Below are experts of layer 2 (counted from 0) of a mixture-of-experts language model. Rows are named router (the router's row for the expert), up (a neuron's input weights, with its number), down (a neuron's output weights, with its number) and show model dimensions 0-127. Each number is 128 + 24 x the weight over its row's rms, rounded and kept within 0 to 255.
After each expert's rows: "gets" lists some tokens that make up at least twice as much of what it gets as of all text. This comes from a sample of Wikipedia text that the model never trained on. Tokens count by the router's weight.

# expert 120
router [126 147 132 116 148 139 150 121 134 110  99 148 150 145  95 117 143 124 128 118 135 132 107 113 114 116 140  86 128 106  98 116 110  90 141 168 108 162  90 157 139  88 120 103 147 117 105 143 114 144 103 119 157  91 139 112 122 149 140 141 137  87 109 119 144 149 158 133 121 112 162  99 150 141 103 138 128 112 155 102 127 147 146 141 181  86 108 110 153 122 175 176 133 107 145 139 191 138 156 165 160  91  63 114 110 115 105 117 172 109 150 118  79 105 131 174 131 135 152 104 153 144  97 113 163 118 150 125]
up0 [132 164 106 164 105 146 163 159 147 126 127 114 134 158 107 163 131 141 145 146 130  90 129 126 174 120 110 126 129 103  97 119 147  93 138 112 133 116 132 136 125  93 137 150  99  92 105 132  97 119 136 106 129 133 136 160 157 104 114 146 101 135 103 143  95 141 114 116 169 179 146 121 109 117 131 131 115 100  92 122  99  74 165 145 144 123 167 144 165 165 143 146  89 139  55 141 128 142 147 131 117 136 142 145 124  88  98 150 159 154 152 175 146 107 161 150 102 112 131  84 135 132  98 118 145 169 115 157]
down0 [101 120 100 131 134 147 142 124 127 135 113 137 128 136 161  74 120 124 152 141 140 145 120 171 123 140 134 145 125 143 119  91 155 134 129 116 161 133 140 149 143 115 150 101 164 133 138 145 122 109 159 157 109 135 122 134 129 101  95 107 151 118 130  95  82 117 160 102 158 106 146 113 140 107 141 120 126 103 150 135 128 106 103 189 112 115 137 101 115 158 114 130 120 156 145 124  82  77 150 160 146  90 148 147  96 129 109 143 158 144  99 144 193  85 133 184 164 118 129 138 113  82  77 143 121 104 191 125]
gets: "s", "ring", "ing", "les", "by", "g"

# expert 111
router [142 141 134 132 146 162 118 110 141 131 114 134 145 126 137 117 160 163 156 122 153 173 149 157 128 159  89 182 109 159 147 122 113 119  92 148 100 166 126 172 102 101 116 105 127 112 151 133 101 138 109  84 168  95 134 131 125 164 153 160 160 102 113  84 110  88 116 134 178 165 110  90 124 123 140 103  90 144 141 117 130 187 147 139 144 116 143 119 138 150 112 151 150 131 139  99  99 166 107 138 142  99 137 138 161 109 149 122 129 144 172 100 137 113 101 160 120 169  97  99 111 145 100 138 108 122 136 118]
up0 [ 97 113 107  83 126 163 116 137 165 117 152 150 108 110 153 116 141  96 128 106 140 121 116 133 140 168 116 118 134 139 141 123 123 158 102  93 111 144  89 130  92 189 138  84 122 129 126 151 120 129 146 124 117 144 173  91  91 149  97 140 170  80 107 151 132 155 128 202 154 156 135  77 150 101 146 115 120 153 101 148 132 165  89 131 109 149 125 120 131 128 131 147 131 140 113 140  74 120 135 130 129 124 104 126 113 148 118 173 147  93 141 174 121 172  93 109 137 129 145 125 150 159 123 119 145 111 135 156]
down0 [170 123 148 112 135 116  84 127 127 121 163 109 113 108 142  59 117  87 115 157 130 130 129 116  93 170 124 118 120 122 138 126 104 103 124 141  72 127 145 129 123  88 111 120 140 143 124 112  91 118 126 110 109  87 117 123 149 158 119  90 164 128 120 154 153 121 120 128  90 137 141 133 128  77 132 138 139 138 164 127 106 122 154 139 150 135 120  99 150 149 127 103 110 165 113 168 164 152 121 119 158 153 102 153  80 114 148  57 146 123 109  90 150 128 119 177 120 110 170 106  90 134 124 151 159 162 130 116]
gets: " |", ";", ":", " 0", "–1", " –"

# expert 100
router [109 152 116 149 153 136 176  92 107 156  98 129 115 152 128 111 150 111 103 107 133 138 117  93 127 121 125  94  76 112 102 126 122 105 140  96 149 153 115 155 178 112 140  95 160 157  90 127 144 141 154 138 144 110 121 102 118 166 144 125 173 134 150  76  99 103 135 169 109 143 153 160 125  99 101 149 132 112 148 123  88 160 149 125 179 116  93 142 156 101 156 159 140 133 167 119 143 108 133 127 153  97  97 146 136  95 120 109 165 112 150 145  85 130 128 173  86 131 151 142 129 141 112 107 138 133 152 125]
up0 [142 132 143 152 106 161 122 131 152 182  85 131 122 165 145 128 118  94  81 123 148 168 141 108 155  98 172 118 148 116 146 108 144 138 136 143 141 133 126 103 146  94 149 152 136 149  85 161 147 134 116 126 134 142 134 121  97 144  89  89 114 112 147 157 128  94 125 103  95 124  94 107 122 147 125 123  74 121 158 152 144 129 132 131 154  91 139 146 129 113 134 102  89  86 129 125 101 148 159 167 113 147 132 153 120 102 167 181 138 118 113 118  96 162 115 134 156 102 100 115 190 120 113 152  85 132 140 155]
down0 [ 91 157 149 119 105 127 134  94 175 150 160 141 112 107  89 160 153 121 114 131 140 116 150 121 131 118 182  88 133 122 108 139 128 126  95 109 159 166 153 151 105 119 190 103 137 112 127 125 102 114 146 118 147 112 122 133 147 131 114 128 152  77 105 133 143 136 172  88 105 140 107 137 157 125 150 176 142 104 123 164 118 117 116 139 135 135  96 163 110 151 118 162 143 132 152 153 156 116 149 135 102 128  79 103 169 123 132 151 119 162 150 123 165 102 141 130 143 147  96 138  86 152 163 122 143 134 188 100]
gets: "ed", "ing", "s", "es", "able", "al"

# expert 49
router [168 165 135 103 125 116 134 137 162 160 119 111 141 126  88 132 127  92 106 133 135  94  91  90 135 119 123 114 151 109 146 142 105 136 153 128 142 158 165 133 135 111 135 119 124  93 127 101  74 137 163 116 123 120  94  93 175  76 140 129 152 122 122 153 131 140 141 112 141 116  96 142 151 104  83 152 129  91  96 101 117 120 131 149 158 109 122 129 156 112 174 154 130 121 120 120 131 136 129 121 109 188 151 115  81 106  90 129 152  63 116 182 108 115 156 122 146 123 158 140 171 136 141  93 111 125 138 141]
up1 [153 137  89 136 148 154 100 132 131 150 125 129 100 168 121 111 164 149 109 126 129 121 111 116 138 138 183 151 143 117  96 131 116 165 152 103 108 157 102  97 164 143 106 165 120 124  78 153 117  94 125 155 137 106 145 120 158 137 153 112 144 166  99 163 188 106 163 102 164 149  94 115 127 142 171 119 119 128 117 139 115 116  83 145 150 128 131  87 114 170 113 102 125 106 117 101 157 125 148 127 105 101 137 144 137 120 133 160  95 181 131 111 114 135  70  83 115 127 158 139 126 164 115 112 115 107 126 116]
down1 [ 89 105 124 148 113 107 139 135  76  97 134 120 155 121 133 134 139 126 142 135 143 144 164 131  93 122  91 101 119 107 133  90 153 121 107 106 169 102 137  99 123 155 131 116 105  81 125 122 111 144 130  83 105 115 153 103 132 114 114 122 137  94 108 149 100 145 131 120  79 149 123  78 128 117 139 132 121 118 165 126 148 144 117 101 100 112  93 103 135 122 155 129 116 140 124 151  80 113 100 114 138 155 154 125 135 153 137 114 126 103 101 158 128 112 146 154 156 183 144 110 187  83  55 139 125 155 153  83]
gets: "ation", "ative", "ment", "ording", "ations", " According"

# expert 71
router [123 149 111 134 126  81 123 133 134 129 119 137 136 142 125  93  92  92  58 132 128 103 100  98 120  93 140 101 100 117 130 136 148  97 131 127 155 111 113 126 186 105 152 109 157 127 113 121 110 134 156 110 112 157 108 140 148 123 112 125 162 108 153 141 106 110 163 140  75 144 161 141 149  99 100 132  91  88 144 117  97 119 136 123 157 151 151 129 124  83 148 144 124 106 125 110 160 125 147 167 144 165 105 102 139  97 134 160 170 107 130 176  85 100 161 144 116 119 142 147 110 146 142  85 110 135 132 181]
up0 [110  98 162 154 161 104 157 151 141  81 134  96  85  79 113 122 159 122 143 115 122 128 120 132 134 115 117 102  81 155 101 147 141 135 167  95 149  92 127  78 150 124 135 106  90 128 124 138 154 110  84 132 107 164 130 139 134 164 141 134  98 121 154 119 139 132 113 131 118 133 129 136  92 130 148 110 143 100 137 125 189 102 113 117 134 146 108 162 148  93  93 120 148 127 135 124 160 127 117 129 121  95 105 148 124 167  90 114 180 107 166  89 159 102  97 141  90 162 149 140 128 101 125 129 155 151 157 145]
down0 [118 114 151  88 139 155 134 134 149 130 146 160 167 103 149  77 114 161 182 133 132 142 121 142 125 114  99 174 125 127  97 107  98 107 102 126  89 126  80  96  99 150 139 145 124 136 127 142 100 138 107 112 112 157 118 160 135 115 152 155 114 116 154 161 129 132 170 128 128  95 122 122 132 109 160  83 123  93 114  84 112 128 139 130  86 173 152 137 102 132 104 143  95 124 104 106 118 136 153 147 195 110 133 142  88 132 114 111 157 113 150 108 142 122 139 113 151 131 180 140 150 126  90 134 142 108 177 113]
gets: "er", "ient", "ors", "or", "mer", "ans"

# expert 69
router [130 125 141 118 120  94 155 140 109 164 105 134 110 175 123 114 119  87  87 114  84 147 105 126  82  95 133  98 110  70 113 166 158  96 162 102 156 129 141 131 159 114 152 114 111 132 139 127 114 155 113 118  98 134 118  95 141 153 134 114 147 118 101 149 102 119 154 149  92 157 173 123 149 124 100 129 130 106 153 141 124 143 110 131 164 130  90 141 164 111 109 142 107 110 163 142 113 102 145 148 135 143  71 111 167  94 161 156 146 103 134 182  78 100 123 128 105 110 151 114 132 132 109  92 125 136 140 105]
up0 [139 134 106 113 113 120 164 116 167 115 136  87 157 128 131  67 117 139 104  99 132 128 134 130 131 152 106 176 130 100  88 147 145 152  99 141  97 109 141 123 125 164 113 119 139 131 154 135 107  88 119 129 102 136  70 109 114 141 114  90 126 155 147 135 122 146 100 135 153 148 161 129 141 153 134 104 149 104 119 125  82 135 126 170 142 124 152 106 149 168 172 102  71 114 112 104 107  77 151 160 121 117  98 140 151 147 151 165 116 114 169 136 115 148 109 106 153 119 124 157 159 159 141 151  84 117 162 107]
down0 [208 124 102 140 122 137 128 122 138 152  86 139 116 113 125 138 129 134  95 148 118 110 135 162 167 126 162 108 131 145 175 142 111  98 168 156 128 116 181 101 105 123 124 148 123 105  94 158 124 152 122 127 118 111 146  94 142 145 156 101 139 160 128 169  94 109 170 169 160 117  88 150 137 107  94 125 142 143 118 114 135 151  93 112 129  83  95 138 129 138 143 115  91 113  86 134 148 121 137 138 148 152  97 167 132 112 158 136 140 136 122 133 118 121 143 124  96 158  86 110 178 130 114  98 126 167 109 158]
gets: " has", " have", "ly", " also", " not", " had"

# expert 36
router [118 125 104 132 144 118  97 140 107 120 160 144 145 158 131 122 115 106 125 139  81 117 153 108  82 102 158 115 140  83 129 138 174 138 100  83 106 113 124 153 158 131 137 135 122 140  83  95 174 148 101  99 106 116 113 162 115 155  98 123 143 144 144 142 135 144 158  85  81 172 136 151 153 125 131 104 129 149 138 176 105 129  93 150 150 137  94 155 127 102  84 143 128  89 102 145 117 150 124 127 120  89 140 120 156 156 173 130 117 121 127 165 109  95 105 142 110 127 100 144 101 175 116 116 122 178 142 130]
up0 [145 161 112 120 117  86 132 132 150 154  87 138  96 117 145 143 100 116 130 104 133 130 107 108 108  96 140 137 121 123 140 143 111 146 128  99 112 164 147 140 144 101 140 159 175 116 163  98  78 105 108 106 142 126  89  94 136 121 179 122 147 120 144 141 175 154 123 161 138 139 138  86 131 173 120 173 106  86 139 127 109 141 136 147 110 149 147 117 133 118 118 103 147 105 124 148 188 118 142 172 126 139 111 127  87 122 147 150 169 172 127 123 108 120 132 146 137  86 179  94 100 123 144  81 136 128 157 106]
down0 [139 112  96 172 102  97 178 118 123 138 127 189 147 119 107 124 122 135 123 133 155 129 130 122 130 159 131 152  79 121 107 139 160 122 135 148 107  71 148 126 136 128 124  96  79 168 111 156  96 119 120 119 125 134 183 162 104 158  95  84 131 112 117 119 122 118 132 120 100 164 109 145 128  85 112 132 137  78 158 170 147 114 131 144 140 121 116 126 122 104 145  94 133 175 141 140 104 128  84 184 139 129 132 146 144 114 139 136  98  97 126 125 128  96  83 116 100 114 145 114 165 156 130 106 112 139  97 136]
gets: " they", "ers", "ies", " They", "es", " h"

# expert 121
router [127 157 158  86 130 125 136  93 143 101 108 164 132 100 128 115 164 147 117 102 167 147 132 101 139 130  91  96 127 170 126 125 152  79 153 132 125 169 119 174  82 147 116 111 100 117 160 158 107 122 101 116 148 118 159 125 121 150 142 123 140 127 107  88 157 145 171 168 132 165 112  83 147 147 119 142 124 118 152 100 107 120 107 104 156 100 105  96 153 154 131 129 140 146 112 108 164 137 106 132 146  95  83  91 146  99 132 143 135 154 158 119  91 101  99 168 107 156 109 123 130 115  81 142 140 108 133 133]
up0 [106  85 133 120 113 109 163 132 125  83 132  87  88 103 140 127 124 116  90 131 103 130 100 136 129 107  89 100 105 129  97 102 119 104 135 111 108  98 111 147 149 144 129 136  82 103  90 139 116 175 139  98  95 167 102 103 126 133  82 111  91 122  97  93 107 133 138 132 145 103 116 100 124 166 164 135 161 141 134 120 159 116  96 156 129 154 132 139 106 178 133  92 149 127  85  95  89 140 154 120 111 169 110 114 166 110 134 127 159 127 127 140 135 151 102  75 106 104 164 149 125 132 114 117 129 146 121 150]
down0 [131 108 119 124  98 152 113 227 151 155 128 178 108 118 119 138  99 150 124 139 129 125 142  95 111 109 139 109 151 139 180 136  99 137 129 155  92 121 100 123 129 122 149  81 115 118 156 130 132  88 169 162 132 141  97 115 131 130 135 161 147  83 145 139 154 123 126 110 138 129 159 144 125 106 143 133 111 128 145 143 172 129 154 118 147 159 127 132 124  92 131 132 136  98 166 137 113 106 151 112 148 147 139 196 133 114 144  99  84  89 145 107 168 146  99 154 148  98 150 150 112 126 122 115 100 148 140 155]
gets: ":", "al", "le", "-l", "M", "s:"